Weights of a small mixture-of-experts language model, trained from scratch on English Wikipedia.
Size: 8 layers, vocabulary 10601, 19.1M parameters.
Experts: 24 experts in each of 8 layers, 96 squared ReLU neurons an expert, 6 picks a token, a softmax router.
Training: a variant of Adam for the experts, 811M tokens.
Below are experts of layer 2 (counted from 0) of a mixture-of-experts language model. Rows are named router (the router's row for the expert), up (a neuron's input weights, with its number), down (a neuron's output weights, with its number) and show model dimensions 0-127. Each number is 500 + 40 x the weight over its row's rms, rounded and kept within 0 to 999. Numbers have three digits each.
After each expert's rows: "raises" lists some tokens whose logits its average output raises strongly, later layers aside; "mostly gets" lists some tokens that are sent to it at least half of the time. This comes from a sample of Wikipedia text that the model never trained on.

# expert 16
router:508501500508491508503444440548471446578444497521483518519440524437541529543457536543492427486596569571551544467423541563548491499478495558490505570476508536581449483593509482525529554468569504508556565517535538486496505520411492538553479528491550529466561491578555522582469444550473516471462465474484532484411516515541529524466477469484442470488537491434505530536534567492427455524477
up0:519423510477473489515524572444499526509482463538509493457497530483540432409531500501553533480530457526452480508463468510468472523491495460453470488527527380519536434511473477522467536524488487548512526489558511454563504522506545579471466468560500480485539533495523543499539508495423524500490492502499582591562473535436549452528501495526477550499555532545574510530540560474490526492458
down0:563506514516476555471543473526480460461457478500473487591479489561549501477453525501502482513530567565476549483583518447507455529472504513463525521529442477513497565551554562503514466500498468501465589526509554526499462527472461485511450450510475544443544484588495543520626467536522499483494524521458462468517528472526462520516490497479564464482445598523481510602491442516504479469537
up1:550557426515484482446483554488481486471410453532489493515485557518505474490436500515455491496483447496496446481458458516525556509555529463433523475516517469492443484484465503487541462507523401488460482505561502477461471467528543480541556430517501451452452442542558491529522521440542512498441475454516458442522490439517534500538525481473553550565491548538462449464480542424454586463561
down1:496481535570421505459531413454487518480507524455558519573396511507473484454522524517489493432498570610515420461503487484518482498526464516517527494601463461478517513513558463603427521513552468477514547545534478563578437550511519574507504468540502505483447557512487494501548487507513503515500519522486528454455550500478475544531482469525517516488495556488559549516483520562486540512500
up2:562495515537553538475427491534473493441525420469482511461461532466493544526459524440512509508407477441504479479482542566513561456499519561537425479490531550444469483473461502512460538492428475491555421492475520585552494486501509458444472543530438508530481493522508424475503457520489482517492416518404451450470516547495458434497489549467492503493436515479492551534561528543492511476476
down2:513442517517456545509495447541494492456536454519424399442412488474518478500450450474498519490460506504488504574443521508490464503513547503573571522487475446460509527511450468523484541488489519514570420461496433485500518619494430430521493508504443522543490459458500476482404511468489508514498475518510456518504509547536544481517522518506517591500426550492525517530522478567502494506515
up3:500524456526476551456522521531553455448441524514512472450516495533484481478475477420462473514516460487536511471463557508492507399446490551525441432481499503444484448530505466480508466498496447476571549504522530473552438509462482506432499524510500477523537595471555479475478572470521587481509509557473450516578497499431425502441480486433527583446440495496484563401471569545498507551543
down3:521465517448554490604515495502603496541509545521475439523538431423589500486506457509538493479401487525490534539466454451570518509526488520474454593513499484497507482517512485515439490506519552562524462433487517542531461485500541550536534511460457554562518489527581486548504550498424501469557471427489501487518486496545458571480456418579509476520507548586575460520468528452513544514455
up4:575452529525508480450448528540450561523471490569565535517522455504483541561467491537480505531538507487542581548501515525516511469470489465498502476497574533558519488419536504507489530546468466527461569515487438535547539467572504495475486494470519539463455494518537460454481464535439493481490495475546481444481446489527517540460512496500578551544514472454533495527589477463517517480485
down4:481553513496499486486560423526459569439578477525568481472490562568542476479504492476550499511490459513527495494485501496525430455560465476431505543471479499443430478415503512545557506480502520583416469504402493506501549512542556442455464549520378501505498519485459459537513450558470505519456465484491513533541504529484534525473526497408565536473484497500590539438511500596546464437549
up5:415485427547494474451496431520508529424536498506479516481464512563501516481474537463478460552501491519567532510429564574518414510533515530404470556483497492407526491513462442457508431518537476492487518496476514535486516488535538480434520486492549573508505501426560539536554544457542495486558459511495524528487568521516473409509508505537543483490581545493473458473490475507413494508546
down5:474484446572548502474469500469446474580496524548533419461547504535462457457502529489461498508505488526518514543556455504501484528454492521506505472540590472496538511473517539510563480591531512453451503509548568533463559433418481470534478433458429467506431521502550486534445507547482544540470519553532483506546540511507498525505505431441474564539537455457462425437435506533526548571519
up6:586497470457478487525409549524509516442466522522547472540558473499523484468504474437525489505518463531506530516487551533508473528493539548505469517484582500475532429499585484473523535533450566501495512487551476528440478505542545473517526468456424546562485554470502528531537550499496513572466487418486459486516481491478528491507519501551485541460570499529510486492491489486560526492490
down6:460484531473511508453532501542492537498511414442580457561464498473563460545459509567486472503519561521488471479518480487473483547487458526596607497529505564512487472502544471514469429558494469499531500570432482473498533460475556547489514522500590516489524468507455463539497423528508453422549471527450480499509502546441585484545591548530417514541476486517429548544470503533442494494469
up7:483501443477530540499569525585478505525525579502472522496444444514505462525469524512542533540520452540509552568568519554456553483488494502440489557538560529595501492482486561458518576475498521484487557496497499499554463371536529467539473509460503532472523457508447561453498536491406512521450461509564498549445466486501539456428525544471508524469444538439452465539528528505505517473439
down7:457498527536479460458522419463485543429610510495501547549452500533486481490562550565508485504508538561463501541485555433531468434480490532467502540470493386496491410497454527548495525482577474454466483483492477542506500603468602521541466498506512521532488451466499495570499446561481531506461452490474500460502501504570469512525542571507588432475484509493500491452535482530558535473491
raises: "-", "ate", "ad", "id", "ast"
mostly gets: "r", "b", " T", " V", " p", " C"

# expert 15
router:551512493511481484510457519491462504566547476536450544552520536472527493538532540469509500497531563489590529474439517453492501578474499473486504492459507532476473478534574495599473519468519527478523518507506535601560538512453491490527405471544581546471479548566558467561526467523479485490501433529483518480472509520480479545586489483460425531454537544452501587515555526502393421463433
up0:522535467497504525470485465461458400544478573528515493490477559534477559540548520564480507482401494499527471492513493511503506510525467525476449461497549468509436499515557556495420571447471463555512424524485458516430555491471585478474452553433486471463514533532557491546555533454478526460502434446461483504509481517545550456509524538466552495492470518515511510409575494593516547460493
down0:467494466540427528485480507594510518473541490493565516599470501460418521453491505573457474509446496513468571525484506504505523534539484492530504527456503476551481577522505479519485549534454452492418480542487572537437499518522501511505495522441485485619512469465466484489535567511478475498513543554445497456486503530495524560542494537477576503586430456529564450458522566520509431539500
up1:520536475454489496477494487529481508534499514562500507511464473485518492464486473514446463520515550497543516481535422582550550461468470492452483504412605452504552457429476535440475482490413467490400536467466488537539545472471516497572505503502508530584522484502488545478527520433495454465529459435505557503468448518515447521506460552560469447484535529484475587506500524506449455546506
down1:514567444539373484501535453471481478495491536496490507533535522507557524515480531525506522418560516554572451492435506501474500536530493457457514448489524530492487512510459548529451495447469487493551481475558497500511518541465552559506464484493476482516452453519515502490433484513508510508517582511494548447545511519495550481563580495547522398460554522499535489522456476507421432500473
up2:451477540494509516510469495567495498486477603594466508425468512449451466470458485523461485548499567561515512478567487543442524480505483438486496587473511545503558507459532562497503538474493496488467418501482584420536486503443521478504471515521468561530487503452488514508554535514449502446486459519544503502569481515523478453437557496573543487417511503467564493557482490510500476471406
down2:519591480482488514422502530469487461508546501456449472490538520577506487452497476495547492565458531469532517502509498543447533507598563484509438547558523507481483466518529573447472485608533456547564502522541450450484495498510499431529529488458446528508506561530528456447550473523525467482447402566467433481478469528508418469453488516535430481549519515516505407556495521435439471533531
up3:564531429498499518503547495463521503549531526473488461449531501453493528523454498508520444540495506519539524570505512439523504514537501499566531507489558475524446443452458497474501447550500506495453545527534473431475471542531433497476528540495480559472464547524570571559507411460448464524411457488584479507467412500435452491521425495533588523513526488449479491556478464471550489428507
down3:480583525464548479526503516496486507516521464587528452512475525482547523565534486498499536457463533495481450504528461484529465474534453461528638441487489547514493527481441481441565545580482539564363510469436514600544468531498503573488491498480462538452451530515578462473504528474554517526525487527492533482494503528486564547488494478497559490479524505473472514451586387560511579519503
up4:545522502502483562530477562578456533453474528488494451393547528530542482555525460493471470564485518455480482485448496523481534525533567467496499520456497593497488495533512495488487492538528528500520528485488522501474549443503517539444417493537507521484431531483501554441485569550500470591550517487513551445402420441534451439459492463482454438504550578498484536548580511479457397552435
down4:568491512493485524537494511482504482424461447498474452493484482469549479496474535456497463473456460498446495488472479421412465563507535493477506458529466575483394479584518552482512502535476583493547481496442482514389519423539500529484545489471481540461494496459499552420490529477493508511662616468424491438513529510565507485473500484514462524431509455513438462538502445474489542553447
up5:513523548562443543460466550548448541527513458548520478505499520523514515489531539493505493471495444547502436467445495487490445544541428536448491467498471447589543517461494520468597446494461484520578550521486512482454457456517514501518520525511574544430535562528631517512437493523478509468509488493485538568524537542518526575543541571501511491459517478423562513472516453524455509484570
down5:552536557487498553487473463600486608439492566478534523478380515585537565571546504493458513504511551517462508466494528552509440462546506525464520545546533409496507518472507559586460519469536470478467494486533426466503541526558518519478471572535502564519495458516467538449519555498553497459452544550481496503493503503482592549595502521470555480411510540491494546504568466518521494496538
up6:568494488458511480484515512486512494558526464483479497498490469511457516478580509438497485507440519464498476493485510506557556486534500516499480545427551553502538498528501472477481453437539511523501516438519536522507496486559419489565503502503499515504498511528520508528471484541548466455553561496531538435483544493446405463472529485587446522453566524499534476485565572542463492429527
down6:527529479492630475505505487464456482502494479539500523486499431538502476490496551486449577495483545562519443549581447506559509475433495524505455533478516483514545500535509483523510425474498552523599494511460475512467504514470433491460449529533489461515571479470499547509504492539445537461520516451485500508504508443516483504442534510513491466493466558491502519490580570450541569494528
up7:533496529514547462554511500500531564452418411522502541591455484485533510524542527530530552609496514499539454469479521586514577585464470462451517522452539439473467448484496433546509481494520485513492583549508429510505476491498527453518543480490489583536494544483505499437488490497443540494494476518548517479487447496569481426478525512544534545531485563529551560511495500556431465479572
down7:466454480491481540466492482542560422525577524561512545442479525497531498449464414579522469471460486492448463523560549556458507460517553545554459430494513501519536525549534455500495528475461512454531449442569509487542487453543515472508551502523454477546492468459428496497541506487522473521520536466531422511562541495393503488475436501543528442458534466503517476522479461501566554543480
raises: " |", "i", " and", "ai"
mostly gets: " R", " B", " P", " H", " N", " D"

# expert 13
router:492467511506426482540463503475403482582497458513497560527469536437567519492423561477441477508553513520592489473427539519469489498503517519498507452456444580531492493587494506523496503471553511495545573530474569508531511505421480533530470493491553551458537484564556499594474458571425542471520494501462523479439481494464572557502482473459440487460517541447536543548557565466462512461459
up0:418456525580542501465484535503468500548439462572443502404443522495448431504411508517522555503508554539527464437452558471526485525509595480545544552478484516522480445492510467536445486515484484494384503454439556476530469513468500540540525496527455456579500479522527563459554512461475461473548487516425493524494484494527525472398458493519487478510506512423592541544509559532517483446500
down0:418553582512461544498478501520454501418575493513594560553504540555525410554565546475512459492498493470527523532554503530523531457533525516619487508456408524541504519486516535519514423463507531477504456449508518451421462493419424513509487488485443420525533537414416506567424516465483469544509529477506467452494489493409458464562454485502507495460489494457498469508493505511432525489449
up1:583599505414532465489494497430540467550471440477506558555443514537412439510588481527457467449508519462467536478457402498439550505412532515505486462419564490466496539504577413472511519404555512546483482539517479530464556442448499506470422476421540494482465527495459493455525532498432515435480504474515446481475516427514511531495549499480505532502478507479494565484492506520461460565483
down1:524478446464534500521496464539548557435527525476472409413461502552515528517503541469507506427526489519484522490538518518506446507541533502546445532489537570501476575529566483548536477448509585567556466492529426494520456569510531457513495454546451455531455468494451477449454502492501480499406536519486514419505452553576426468511441529518532515467482508529459439554533452497553461520477
up2:510420490476469514518448496487536534508521544541484480470497535392554523540550520553467467467477526452515478526519482484498508544545549500514497559525474487547493447499523548476530530582454497536492475530538540474466548483467424463515518529528503478462477526452557529456533495415541457444517449558418554505453445517545485512484498484489515544561469505520464537524462557475470551538480
down2:541542517477438525519515493483497568536607528531512425521536460591525549471569492541478571462567511531509514505506567458489520501484549503546501529549502471482459532467510511537501492486501537534478512550501541474472499543477512580566475394529475522483461503506470530437444515469473511503525443464581508569466521459492523497500414462548444483479513463507492432496566509474536571518503
up3:536487462503464531457509536444495464480563554459468490402539437552494532499457459496581565474529480560482558512483497520582460534537501553470520469518582428563459473502481506522528471550564467566486510428517410505510500485568408407448520418460529563431476498487547553490564479403540500456533473475481477577472451506451481444541502477449578551470463558566464477491555479538483554503497
down3:478504491480455456523472499479465464579512467580479450550492498460476485510455553570430458448555454555517508472593498490522426589463508492521438441538515482534476481478526469529491445512519449534496438484497489554532432459500488526519390567511525493517511558555543541539433511535505469482453522557474473490466408493432549478474490573452525514510459547488462516509489546550526507538537
up4:479456491454477481493492492520515479477484415561508430499480512466499529513541461467514522501455486523427451473567456527432468503475479464397517428485545464488455532500514500545479521460448465481436614529551523490464496515495465520529510491473582534569546451441604476453506461531528543497542487511542558467458483490495438506561524554521473555462554473577515523399445470572481491489564
down4:509516499435487518557445457485535447499492581425508550413527483475508464535464444483458413499530484521468509478518521498457455471534550535535514535522482431469505461512465460537492604555544469484486529600522418411534504561473525594439571494533432449477485541488492466461508500478555533530492497483483597466471528524521435508516496471444422467458498530466510473491474509541515518479507
up5:456452431548486512558485526428493463472493493557478465481510484488431487542428509487555456529497465435496492478545432519464437556505518458477497524526491498509495487505553499504482488515502435561488520499538588509452499517504548475519567548595408498416559496435467567506573483494515447486463541526457473527456488555462534515462480494546520511537573498503569538588465504477535499517470
down5:445478508501490451569411542462485510513449469518495453499471530373434515526497512455475504514448516472521481501549414480484525456481515455490480508490489481559522532490522506558458417473536561486531548522542558542534505540408422484531469462489459512421496527533453500509514574466473451518506537570492554515489577499523460488526460469556498494522476492435436517522473476549466435527569
up6:486480534576494475507504477528444557503497518498530538411456529466527499565516533520406509528494433444515572580545499533480553490466437529490485527520571463553504465454514573382420486506421508517494533523483594498479522495502525516583508472520510495468564469538444556483518571519532567484484466450513535486568469541500540525525514556500421535528495459533494516487508515538456484468464
down6:508413461518510545440434549505457498537466517532517468511523529499500532502499522488544562508467509466491522551504502490472508496554519416533499459588472451510525489511483530494513533522508427583502423557551538470470525475548541448533562406485467451474485475512457457459473527455578486500449483494496495492484570441509466514542492419472448510474481467501536445504540533421541467464512
up7:517425476499561545424479424520499514485482496452474488551474516540495521497444517473538509489524558448507496484585465520538465485515497466522520524508580474471517560438463471510511540467499506455437445527499483574422547507466416532556493526560470476510534462553562537431454423482444461485445515506528471544473446469441474466469549468537521484522465480504445462500495499555461526416556
down7:539641504426536518551502487542470503472494531467451491486558559454472438509578507539509467454473602513495519494520434470550528494464424545497523437462523510464518477488554498460445503486506447467535486553504504525511472543494517599470476527470534569486431519496502554572449460498516432484555531482504516495486425511474514465496445549476452427548484521484412430527544523509459477575536
raises: "ate", "ar", "al", "ing", ","
mostly gets: " B", " V", " F", " T", " St", " S"

# expert 6
router:446520496468479518458524574506486499484549497513552545572543488518513533459557506459572587502479494411528503539529453551396459520560537471395483489451582453448546531418490445504452512535479504453508458542545534518484575559557514525457486518592467469572475482465447499385505558476513500523472486522522518508482455493453452522530523496499503566458486499528452512519495492507427456542507
up0:494443516476443492537590527512513477471552529546559526522519478517488518642504465447402537525461513463485532454511468447517483531477446531463475483536438471529516467474513485515564492437487543572532516423467540481454537586482461516518489459527524504506478539482486502493502507566502524541464522474461524537518472509520511447532456474474460484497583458511520489449450473538424506508528
down0:531494494469476496430526458498457510585472493544584485531513453473423496529477482564458524487522497474426580509515454502525504493498478491419441484501511502512518469487459464503594517502508567481566574524499486534466486568501474539454410483535452575563482554537584520484488585564447511523487473428543538539538452476531523484510429511494489489506534515497438512494446475535520453469551
up1:487513513589431578472491455527572523577473499500475496556461531474485518476548503504563509485479528410482488538513488443461522489507482442513510483476537569559433465488494513492525484496523554537422517524470493507504439427481518494523449533516506535454508488513502443495514496385515424453558479457372438574494566477540518507535523599444497530483512473437556556458528524522474485501463
down1:506527483479467487487593515559506492515501534440508520458468546534484509466489475532449524516474499500524554457558547548516455523477589552466531446515493530527454475417516509496561516487493507506494461491523529527525500509494568447441491579520522498622517460492485509444419514517457575576512549493496516574437605482501529473504468495455472439457481510496518468537490563515553468459569
up2:455481457582523515520491480529432495428514533459535451501509512497540576460446467495479470535575479434519518538571502512494415540503556465508452536477519480582475495457463548453458449506540533508546540481514572505447441478539456549512470504547503519548588487544518532477547529401498502455496524452503536513465514507459420486542496521471529511561470466448461484465476534522459455507429
down2:470456508471515533434494446491559493499462461516492436459537562488493471517498475569536576462419526522499481494482500410490565476495467497460585540520543510567489552448465457578488507455408562471490504424484526546508527510543523519478457441581446445491522478432535477484472495464533469526553481530480555471523500579520469525523490456506543485468522474495501504498477501535451531528465
up3:536461479556525365505431510495491471466431438542542508425520519493517514522481533469506537491489490448522545467467507514539470590541515560477488442510437522523453462547536451548481546486438417480505523447458491503431549490481476469525509470471483534469514584499543445525529429524520513445410519524491459605484510528579501502482504471480542492526460515503593502483503470489423470543495
down3:546521478469535569508525531494448496557439539528517471457478581481440565499449529482494476533480498465505475548478483490462460483528560538557519503492490459508542445479476575480470508471507563526462397551502504479543481436504607602532492379507494532564450480421455528482528454470482503470507466474538499554488496463489499518560447451534467587601543492518511419523529512557482535565471
up4:519516461493540529556566475478477466548500517475471499480464475474470501482518571528380442516492497568464457556507536522502445491478522500585473459505485525579370504493443507543573492553533527505463508506465485505514418519365508411500471467500495507517523440486497430530538488475487446538563494482414497487467444461526519540409465526545548476465493478566543495454459489557472521518538
down4:453517496509464504449514495513494442563530509496438513520415475428450518465593496492475576530530473573540486539448464534454487518464537532488460471544467476554443444444516516542499514557459550460505493464512503560472484545495494476485439484533492425465527433434458407531529486464464477437516423550411532578500472564482458538475512490499524429538405491561506507461417556568500517521467
up5:427489571470441555558464538573469485472510503531494541485490523546475392523508404459528507500463515456571473498531476432461511505453527514586553485516549494454546481491532486516526494520557504536496540489484491466493589465525559503515541478544579492497472442516527489465488537435452475499518553488555574523498421494501463491487517539515463446474526465485578390483501522523495521446433
down5:529464526487484458495495405466522550512513512572480482479533442531495525430563577513451481455486502540481521585568546526507493468525484445495486525524471557487494547508481520498514560401428513505444454477492544460528459537511534473524474563514492546499438488485532495447560388572519523590473491482470566484520558472489578518447512481423542468551471462572485484512554567474439522423497
up6:446453455515475553497488479529483485433516492442503506503562503471477538392471524476470455468475466530489491553495506514419471525548524578496461516522482496527462499581557525511565547500503454526486553557471518476509499508522524448497495518536504555511537490467527487484492440428485528472543478516464460410543509481455496520470519610496584553481438548557492528527553415499453528484512
down6:495507460530512475511521520438541475444533500439515479554536451510471464460511436490482582497430497524523490453536499464513533478415475441527564519538448492473444518479522424539488479541441501500511515512584558468489502490453502496479509478447511448442507520485544507497424504462530472454519532553492543479433582468513430483527523444544554513496485539460522513515432517546477451549429
up7:441518497528506556435496471462521475475564501517487515456552522430518522462455517523441510470478465562420454492540510471490448473477512503509504402452444528503481528524570549536567476525513478497500484461428550478404468458500473377454441480459518519495423486470515539526461431504511495511494459493507489542554496411541477462525489518459489515486558492454528532516451485452480508557528
down7:521490506526528465523557497529519456550454493412561475577551435494446502582506459547479508533514448485491533541513514456528511550431472473539543521467469512462523473488474547501498479483541529452521566542508550535537492497435457540546456481486496489410511441448460490601540522474578443425529558503485500470477485567531406444594437440577518539516486540485553574486395450508546426576495
raises: " (", "/", "-", ".", ")", ";"
mostly gets: " 18", " 8", " 6", " 7", " 20", " two"

# expert 9
router:494522485482549542437526540468427483523565534430571534465565485561497524397519557514554509494492510515469449539557502534535498483541511410449481511420575504567533490431513447524487558508473467482516482489497569494453504506565506456489470487536468511476449483406458542445481508494477471557470433511538461561524506538478523454512510483568537441470548433503449480496488444519513441553504
up0:479552532456517396502387447536516443451527501498491523494470488487473562513496515433502460485526494444521520526519590530490526434532552448558459515544536533545529504555479433531539492470473482545505587488481502514446504505482414415451425496478468480501498578528521426515493452504391489505559500503432485509444437533550551525450535500567486423534550506519576510509487511469493511462445
down0:469495526482518458397482425566574511526487494494472481535463532451489528427444496498496544420436456534469516518420481483449445519422457549484518558535575501576454472546572393544542511499456481545483529527409518560540418489515513521487508511520513542479466569535526466526565492538445498505515532491431575501474503504548438434524478532512537502492535518506494553464481423556487482499481
up1:542465422492463531532551452432468478518485501462415484372467500522467503528472490484518516468514463506530555484447433473564552560472551560488513465496610537494531465526493572513472511510588547452456489502548559624532448463450464439501472456434524511463499511535487475527562537454499445468503427510517504549363487470570492462521487499516410540490528512485521525470484548465461460509456
down1:575540511419469467460518413468565519504556502555502429495511541498504449511502518530475563484421458544479468525511522479600433453482492564533473521513505515493515529478476445509541469480528557459482500509490454472490512493434487520503498534491549493468491500489466472385505475572555461555481422517509536497499568413512412536487539428499518484445511476490538512479405532527439432461523
up2:459462444424503493489504485536521474465456414463494479555530503482471466505533508494447483510544552545437491531472476481477415559480555469458432592510550526573550483561541521539566526475484464535518530443500477486468512485544551504494509498448545511495443493453549508530543522467491527482503513469489458499538509488453391468438555489397532461420515533505506568470529474541485527484474
down2:513443471508501510487491451488513506644481538482470541535558507493500510511518487546554427430567514478540576543440482502523500516481472497452560527416612498526525463568522475544473509547502555479519543483472484489518573535543498488470476515445470445506558563453526532457577524489502525528477428483487479529538532414518540489556477453514558505503429521539556513540487518540504478529533
up3:444470457484549489502504556514479500488479496593474574554541511440554461521583526550551507566467520445491541454489556487563539517420536452506504570563487414498450508483518508542525535536521445495521488553464512503541497532501542461469520498487595501534535438511510536479529551528432472530440489481469536495476498462519498515547502523478494458489477502552493499488481523532510497450519
down3:442495513464531520512357515516456597467516469522514500477524519485507520438447529455477488538473485530457524558487463468494500626515540578495499520547516532592444560456445484515414460469517426489490461522528494562478467474502478454514483446567518445588468498492521560493442517546463510518479474539480459494559483537475519582476493510461592455525525505549541498584485480464491478544526
up4:515343453504457536471475485482485523494485440508486511487568463475461465512458485435500500456499515556521455416498502445510486442461532487491456527504575505534481550555526571505457492476504460526463556535513533514577491539528530514529508499501539602495480452569565475479540511435486494458534485520495443521499548487483490512529539536512516506510532566537488560506525478570484560455494
down4:530471490533465528513440544533464470530442523567520547483537462480481545503521442507565528458497491525429518447530567514479449523567546486519482453485520531559526576462466543515490527514478469533497470474496486558544443579542494482463467474444484587588469505533496494524544491445480510547547442431499524544503539509525524410559609466481574482510431460495483494493511421529594542506514
up5:575451473610520450500436427481560536537492458511508523601451506533506519570464467460471536513469564458545495539545537521528550604532441474497493543471529541473461568497581490424534509522448492517400459461516486501478493532523503521532480472506489523463486556565484494569594463467526478473514479512603467477527538519533463434519464417493435463477515508419482499530475479514521485545462
down5:482507476423489518496497486487451519482495560517493431459505447477491514560566545438536530523434491496474414491446485486490475492437479479540481469470573445559482473507488524476508483503458477503532463408487437529472496492483456624478517476512471506541454444512452502508526468428507473478454490490538492467582526527549435478498462527521447519479530505519409522456462436542411540487478
up6:495529450477503513543511569455483526566554500510527498420442485528513416563481522475451433504485464480500516495492539460503520513504575509495521491458486570571493508586465498518498485521470463456416522518503515512554523564490440486497601497455505509440516591460515537512477429520491569515480438450536555573465463520513558480446384512516454498492502488498496572529587560471480510482492
down6:512528443483510422510537467390450515440523490492423514559523497514495467503543452545521490513504510483513558508547457532527492577559511525506553487472441502425521502481501532504504513486524532532545515525410443472541577423505421514472502480510485535521563516419569550444524499555489492504492493446490499540453462461473524498506500581461477539481470477490465547617437482481510476443527
up7:515511534548541484506525532511461428487480553487521489517449543489568470526425494527517483495562528563528475441550495441502552470419539444541529513515499511462534449496518504492551493479490419426439516553474580489519483468460452552472450468502446546541467559513517479503489513482489479497452495540470522504464502395519473447528479524543456537537472482487486478454569509418504504495410
down7:511516484566573518458499557460446561551456494491485460542521540534502472501465552490529507530486475540395499416511519483575428443525548574467511546523424457456467506556481477488476451499468443552432467412560567471469487501591470515438527472517489518502525504543501511444495505529492442498599535430540471453480462412527482525548474567483488524482485534470497535428551430456506494517546
raises: " in", ",", " on", "."
mostly gets: " team", " season", " film", " place", " name", " series"

# expert 20
router:576490493528552537467527500450535551478396520461490437541514545436486505488538495556555506495455455403395463501569537470566516509440554446604429501584564517515492466421538481485432483514478531518459466539458436528515469467579480522430468538410495498547493566544470565499483538481513461496552505521505533576488512488492478449556513521552518495591434482484535496474507441539548493457536
up0:520384547521484514540424461484541514526447558487416483514456520500481483572429505421512562485502551524451535443484386457435489466534493475538535521501496510509466533501517484474554501477490514462466571524537528521529470493508448492452527427580515518500444494528527551498473420482519512470455472522441465474415487530535540475490516484479507475431540437501422477464575494453537511556488
down0:513522438473483470449428503553470472503496473537595442471451496472495555462502510553451602444483480461533479495574486501463506508540434499510460571592427492499508469418514496516441512583450484449485491555499482484420467533499540505533515445491441502423556514516416517485524529510556559584503483429546483482526455546533537524493581477504493540472531576465495535539550555518464499474558
up1:509522519576407459420455516503494454543495549450449430518484530431519417455556473516559535499521522477527542522407505547428487452540439512499446534517490437485541454554416490492430474516547527554513486504512486547503517528589478551458448526492463517474574465541493560496519491478498477431511554487457507487512392419472527474555514518483488553432524478520463509489536511555454513547541
down1:479482479527491562504437441483459485553453546508467495530464493488499530484481527486498608506503513552573508537533470532414491528501537494544410521485499456484541492544525522464503468495497578466497528556512452449507491495556474567530455480508494569417525496454519544542548471546429537433534556530458555558460477506539516548483518584500494477517500499536487573519485467463499490486468
up2:523524481511395531499542519481424543544494533506475520503522525490512485542555478518504454605530470476611443447483486453521561566559583470540497470439520554506477448510524590494500469522514481493527480459482549453525570489449508508514523556506501577501450480504465469532510449482502476537478454559566551577387503543482530454477474475469508493529438464388510534491485526558463505488499
down2:439483474454554458419500507446536467529561482512466549502532488501426536429572567480497534470542452481485471472487467440435490527541462431513516453471523585518463514485458512513487484480481513554503556498399481545472501577485523427462511495530428494499484504459515433474466551460479509550466553526427498523519562576530519504492510580469491500480492487531424498530518526525529531511469
up3:488474542490463572571503501509526524486543549569548557466581448525467512471472467512474516503578528506495481529472443496502396550521520536541465496502483406512414535481497496532515522514561479468422475518432488449572494525513505502482510473528524578576478488521531525520506507431515542482508492466523448521520525527539526501434450557457510570449552441518593481587437508511514512549500
down3:456476548429486530523539532472489493496441453514450520535495485513368527483521489433527468470421478425502514494396501529508498534534456470521539524524523480472530492558504534433510589512528480495576514571493545428505536523489480527528536479457518510460487608439503505514498439538473537470498490479488431507470518427419489621535474472557479505485603556494485423521512487535529484497473
up4:496524462481465501454538546493494534588491555460515445508514435476503530459469524435518577530430591494497487517491533533412469478505545530512397466490444439509530479582518487533500445521448520458533515484457530475423479526494537555485546490489538528505543512519517559466474459475531489478540562535519505460406502516475458530510482537524511521521496529405542525465486516476455471437583
down4:487521499493499506536432521548443465551440570468532536502585495538461422506447489540519457459497518572443516523550572499532547511530453555468500439481499493480469500536512458456569525503472486574565503448497501511481525450556474490437505449549484421550467476530454479532542460550481507473470531426502559490518448458566515526495562507510495509491505600480520509483489471513451504482499
up5:502496464516503416434573477533475461552499577441523489402432497516491506465437451470491528510510477538484483530471502487511519527551548496482496481494495526516481482473479430528543510522519492425504447523474494591460453455563549513467514493453586504464505514485533495501485550545474558572495497467480509420526516501534506474530524526457447562463463569481538510519500536539490546525498
down5:454548519531515473481501519469498528482464440516498428479499509480425502540489439550482528519485537541482495530558557519467532502523494508490550501497529473440526490501551506512561578467528500602492467510566457399478472520544455561504563427452513537483469518474495412515516460475495495498531540470472482508537542598468540468514504506531491473494509543473528491438541544453539493496556
up6:549556477482474563476462440516480517526514482474431525570481532418498533491432525492474547477495583472438488506457553466468519485504468441519486583505426544502554526492430482507541521485481523456486529531544527495541527437469459409508483495510472458470498527507520552467491517450485515466469504457483536462536544489505411529501510540449507536531524441442513544471457526528517450464513
down6:577475458502501454537504580485497480452525502570403492510506476519594463534471449506525521519423502415514485489508476512507515489517490510442541491482482533507483497517499496461473498496529452497450470389444436525482495468595473463454566528482565467525521553497546489537521562529508493552480549491490478566524500537511515519534460472541486448499560519481525510455485506451576474476529
up7:470460467573493480548486496540489509486475431564580488459520487499502479543431570454503517553564504512527503398515400584483472531491478527507496502503593511527541475498520538532570492481517516483477467520496517505438580572466483527506494479511564485512489549498557536446521479516544494498475527527555530501474469560493485499531561573502521428579553565451536549527484508544482519535514
down7:493544514489515448467484448526464520485508583592537528535542461546407445549472556502572465541512435483545502453445509452527549459470462514459507471510430470570435553495449536485501493522497511524451442523433476528501455467468544483513478481522561490501552535508445538531468518537570525489602520499529534521453453523488485537490476529481426479515501464470542474488488478481542472475496
raises: " the", " a", " their", " his", " its", " her"
mostly gets: " to", " in", " on", " of", " with", " for"